{"num_hidden_layers": 13, "hidden_size": 224, "n_experts": 128, "experts_per_token": 8, "d_expert": 48, "d_shared_expert": 0, "hidden_act": "swiglu", "moe_layers": [2, 3, 4, 5, 6, 7, 8, 9, 10, 11, 12], "router_score": "softmax", "normalize_top_k": true, "routed_scale": 1.0, "balance_loss": 0.00366, "balance_bias": false, "router_bias": true, "init_std_router": 0.00613, "lr_router": 0.000613, "vocab_size": 4096, "norm": "rmsnorm", "norm_eps": 1e-07, "tie_word_embeddings": false, "optimizer": "soap_variant", "learning_rate": 0.00583, "beta1": 0.95, "beta2": 0.95, "max_grad_norm": 1.0, "batch_tokens": 65536, "max_seq_len": 256, "train_tokens": 289500000, "max_steps": 4418, "dataset": "wikipedia_en"}
Below are experts of layer 10 (counted from 0) of a mixture-of-experts language model. Rows are named gate (a neuron's input weights, with its number), up (a neuron's input weights, with its number) and show model dimensions 112-223. Each number is 128 + 24 x the weight over its row's rms, rounded and kept within 0 to 255.
Before each expert's rows: a language model's description of what the expert responds to. This comes from a sample of Wikipedia text that the model never trained on.

# expert 1
Description: Capital letters and pieces opening non-English names in lists and tables, often South Asian or Middle Eastern, such as O(ommen), Y(anqaq), A(zaan).
gate0 [114 151  99 150 114 106 103 133 155 143 144 121 145 140 113 112 141 131 125 144 147 151 147 135 129 150  96 148 139 115 131 134  77 146 106  85 104 118 105 127 168 121  95 144 138 142 101  74 124 146 117 123 160 115 140 122 127 158 109 115 124 144 120 130 153  87 111 171 110 156 141 112 146 167 130 116  77 127 135 111 156 168 144 134 123 143 120 118 128 156 117 115 127 131 142 119  92 113 141 134 157 113 171 151 113 160  92  90 134 162 160 111]
up0 [144 113 166  90 150 141 123 131 130 122 172 160 132 109 128 151  90 136  99 102 161  85 138 154 131 114  99 118 147 162 110 119 123  78 107  99  96  97 124 121 149 149 109 131 163 134 113 145 123  99  92 140 122 125 120 135  89 118 146 121  87 107 122 128 123 168 178 101 144 119 121 215 145  94  99 132 155 128 167  77 139 110  88 169 120 129 158 147 113 125  91 127  94 130 153 143 159 117 122  98  96 147 124 150 129  95 143 145 120 119 102 114]

# expert 12
Description: Line breaks and heading or table words in sports and election lists, such as season, Position, Player, DF, and asterisks.
gate0 [116 128 130  68 134 116 119 109 138 139 120 117 125 120 114 140 172 144  92 141 140 128  87 151 155  76 154  49 143 118 151 126 145 122  99 100 122 124 109 161 135 108 122 133 115 119 179 139 131 112 161 113 128 100  82 127 119 127 134 123 139 117  97 148 121 146 152 109 132 146 160 149 126 132 107 106 128 142 122 155 128 130 159 102 114 109 145 193 108 148 124  86  79 131 128 159 146 131 121  99 108 115 129 154 167 112 120 110 150  67 161 126]
up0 [142  95 138 136  78 135 109 145 100 104 179  98 161 123 111 118 124 125 177 143 116 132 117  95  94 130 118 148 166 114  92 130 123 137 119 135 122 127 123 131 131 113 148 124 125 110 127 119 146 156  84 157 113 124 169 131 169 120 132 174 133 103 141 139 137  94 154 118  95 140 145 111 130 118 175 119 147 160 115  85  87 128 167 139 109 155 114  91 121 157 140 117 113 115 130  64 117 141 103 130 129 117 121  93 111 116  93 141 145 120 153 154]

# expert 55
Description: Digits and digit groups in years, measurements, statistics and table cells, such as 194-, 1.78, (27), 7.433.
gate0 [147 133  88 110 139 147 130 105 103 148  71 168 109 111 123 138  77 162 142 148 123 137 157 126 126 114 149 141 145 124 143  99 123 171  91 129 131 147 101 133 102 141 107 126 114 128  95 152 132 100 118 137  93 136 119 157 147  84 123 168 112 102 103 104 111 124 161 120 132 114 128 140 169 150  99 141 142 140 111 137 122  98 121 136 173 144 124 111 121 130 174 154 124 134 133  97 114 154  80 174 176 147  87  99 130 127 180 173 122 155 124 141]
up0 [129 124 138 103 101 115 135 120 149 118 178 112 155 130 110 110 153  93 109 117 131 137 109 131 140 114 116 127 120 113 102 125 136  78 169 129 131 101 146 119 154  96 165 126 147 132 157  94 103 155  87 131 157 120 143  92 129 145 137  81 120 124 179 135 153 126  76 111 150 147 165  94  95 115 169 106 112 121 144 113 145 158 128 135  94 110 125 131 115 121  91 125 161 125 120 148 135 115 173  93  98 105 190 152 133 106  79 102 124  97 125 127]

# expert 39
Description: Punctuation and words around birth details and headings in biographies: (born, Born:, semicolons after native-script names, dates like 26 December, == markers.
gate0 [159 134 156  80 108  65 128 127 160  90 140 127 100 150 136 145 110 138  59 176 158 141 152 120 152 136 108 138 180  83  75 135 120 124 106 132 157 138 139 156 136 128 138 109 194 146 188 108  97 150 121 170 112 109 111 118 181 102 135 119 140 168 103 103 125 159  89 129 145 124  82 112 121 115 146 111 129 133 127 118  86 119 110 169 118 146 127 116 136 159 121 124 194 175 145 136 145 107 129 102 128 117 155 124 160  95 109  99 172  99 139 143]
up0 [141  59 114 121 152 171 142 135 157 158 148  88 126 162 155  98 154 104 132  72 153 135 103 126 142 102 156  81 118 140 170 100 161 116 138  98 135  98 111 107  95 111  97 155 115 109  91 169 131  94 153  94 136 165 136 168 118 158 113 135 125 110 158 115 130 111 138 109 126 172 175 114 151 169  97 159 149 120 136 152 152 138 127 111 130 131 134 157 124 101 133 127 122 138 134 165 147 128 101 110 130 136 148 140  75 195 165 148 114 140 144 159]

# expert 2
Description: Pipe separators inside wikitable rows, mostly before vote counts, percentages or stats in election and sports tables, e.g. "Ross-Giroux | 2,363 | 12.89%".
gate0 [130 158 137 134 127 147 161 151 145 107 132 128 123 135 121  75  89 118 134 109 136 114 140 151 168 129 131  92 117 141 145 158 120  99 166 161  99 157 153 108 212  94 105 109 114 103 134 102 139 167 131 124  97 125 133  89 126 120 124 120 107 134 141 117  98 143 151 158 101 100 126 121  83 116 143 142 118 145 130  97 113 147 127 103 124 174 140 105 162 143 149 138 145 116 121 151 105 131  92  97  98  88 166 148 175 114 112 124 136 168 131 104]
up0 [ 88 126 117 135 124 140 112 125 112 161 138 127 159 128 142 119 139 111 154 130 136 142  87  99 124 115  96 156 115  74  90 139 136 141 105  82 120 102 128 183 107 129 176 135 160 118  97 103 122 106 140 148 138 129 154 174 160 144 185 135 122 104 115 150 133  92 155 121 136 153  87 124 179 135 134  88 181 127 122 126 138  98 135 152 118 147 138 130 124 133 111  90 151  94 140  95 148 166 135 126 143 124  97 125  77 124 151 142 139 150 156 162]

# expert 61
Description: Country and chart words in music chart listings, such as US Billboard, UK, Album, Hot, plus capitals in organisation names.
gate0 [123 139 116 140 125 100 121 104  95 146 100 103  99 149 103 115 140 166 133 137 115 114 131 133 132 128 118  78 108 141 146 141 158 121 119 140 135 154 141 148 119 143 144 196 134 159 110  87 176 133 169 134 167 157  97 144 120 161 143 128  90 100 110 137 126 112 111 118 116 135  83 127 119 157 122 132 113 126 171 104 127 114  92 154 143 138  89 146  78 109 137 141 144 126 142 104 122 159 117 114 133 125 139 154  88 138 117 124  72  77 138 143]
up0 [115 137  63 128 100 135 143 114 131 110 131 127 115 114 123 183  74 101 132 137 135 115  82 141 147 126 119 167 101 127 141 144 137 153 118 114 142 125 119 118 147 101 141 121 149 111 157 132 132 132 115 110 126 111 125 121 163 112  91 169 149 149 154 157 173 133 119  84 144 127 175 148  87 132 149 107 160 144 177 150 166 111  92 124 117 108 109 115 100 145 135 143 117 169 136 115 150 115 105 174 156 132 133 133 146 129 161 171 112 107 107 102]

# expert 42
Description: Syllables inside non-English names and words, mostly Japanese, Korean, Indian and Turkish, e.g. Sen, His(ashi), Raj, Kore, ō.
gate0 [121 139 125  84 119 148 120 104 146 153 106 152 111 108  99 119  77 117 125 103 125 138 134 113  95 118 151  80 156  98  97 108 143 138 123  89 115 152 153 122 130 113 112 125  72 171 166 131 106 109  98  78 141 189 118 114 141  99 188 205 135 114  93 121 162 136 132 141 152 141 187  89 135 125 160 118 186 128 147 165 157  99 137  67 116  92 121 148 135 119 107 157 123 111 126 128 161 121 148 121 158 118 143 108 146 174 138 107 114 152 132 161]
up0 [119 177 151 115 140 119 113 131 141 146 155  91 100 182 126 152  88 120 132 111  90 132 107 109 147 141 132 103 132  61 117 126 154 100 167 114 146 104 121 135 137 111 168 139 170 133  97 114 128 108 120 148 134 148 126 108 140  76 109  94 127 125 131 110 118 177 106 139 117 128 110 150 178 121 185 130 135 116 114 131 149 152 126 141  93  63 105 110 112 135 127 178 128  73 166 133 162 162 166 126 155 122 171 119 131 117 148  86 110 185 138 131]

# expert 37
Description: Middle or final syllables of surnames and first names in credits and rosters, such as L-aid-ler, F-oz-ard, Sol-berg, Jim.
gate0 [122 124 121 123 126 143  73 112 151 139 129 165 126 130 159 153 174 121 101 148 137 105  81 114 160 119 156 127 173 137 105 103 156 149 112 136 176 147 114 112 115 114 124 116 148  97 111 134 118 109 158  77  93  94 148 124 126 127 139 114 145 125 130 115 123 201 136 181 103 115  96 168  89  84 111 122 114 136 161 118 147 146 131 166 133 145 136  90  66 136 113 125 125 134 106 141  98 105 156 135 183  96 131 150 127 164 138 151 171 113 109 123]
up0 [112  96 125 128 141 109 143 139 135 140  89 152  70 122 176 155 148 133  88 113 113 106  72 143 138 118 123 131 127  98 113 111 160 130 106 126 140 142 143 139  72 109 139 157 135 141 107 169 144 120 135 126 104 122 153 131 136  93 116 141 141 138 107 132 102 167 131 155  94 115 116 141 140  99 139 179 118 132 131 152 161 184 112 137 125 125 106  75 102 153 160 151 137 124 126 126 100 127 122 136 174 133 127 119  90 154 124 151 155  77  78 195]

# expert 53
Description: Line breaks, == section heading == marks, table separators, and labels in infobox and taxonomy lists like Preceded, Succeeded, Authority, Geography.
gate0 [124 131 107 110 116 119 148 121 180 133 149 133 128 183 103 128 116 123 166 106 145 142 180 115 171 130 110 144 129  78 119 161 141 145 128 122 113 135 109 164 152  90 149 132 138 161  86 148 138 138 144 102 152 111 113 150 129 172 115 108 149 105  77  94 157 135 124 100 135  98 137 154 137 160 178 140 128 116 143 113 153 141 122 150 101 110 144 103 114 127 141  94 155  83 136 153 114 108 146 130 124 147 111 191  78 137 119 130 136  93 120 145]
up0 [151 148 141 138 108 105 106 136  87 169  94  98 112  76 156 151 154 154 118 116 130 112 148 109 122 126 117 148 146  90 153 118 123 143 156  95 130 111 115  87 105 144 165 129 108 116 150 104 115 137 162 167 144 126 141 104 162 103 143 130  95  74 131 172 139 107 133 136  94 139 133 130 157 116 117 128  98  98 142 140  52 105 134 132 132 146 126 125 111 147 155 157 123 168  99  88 117 120 143 180 152 155 181 111 157 147 101 118 100 156 140 116]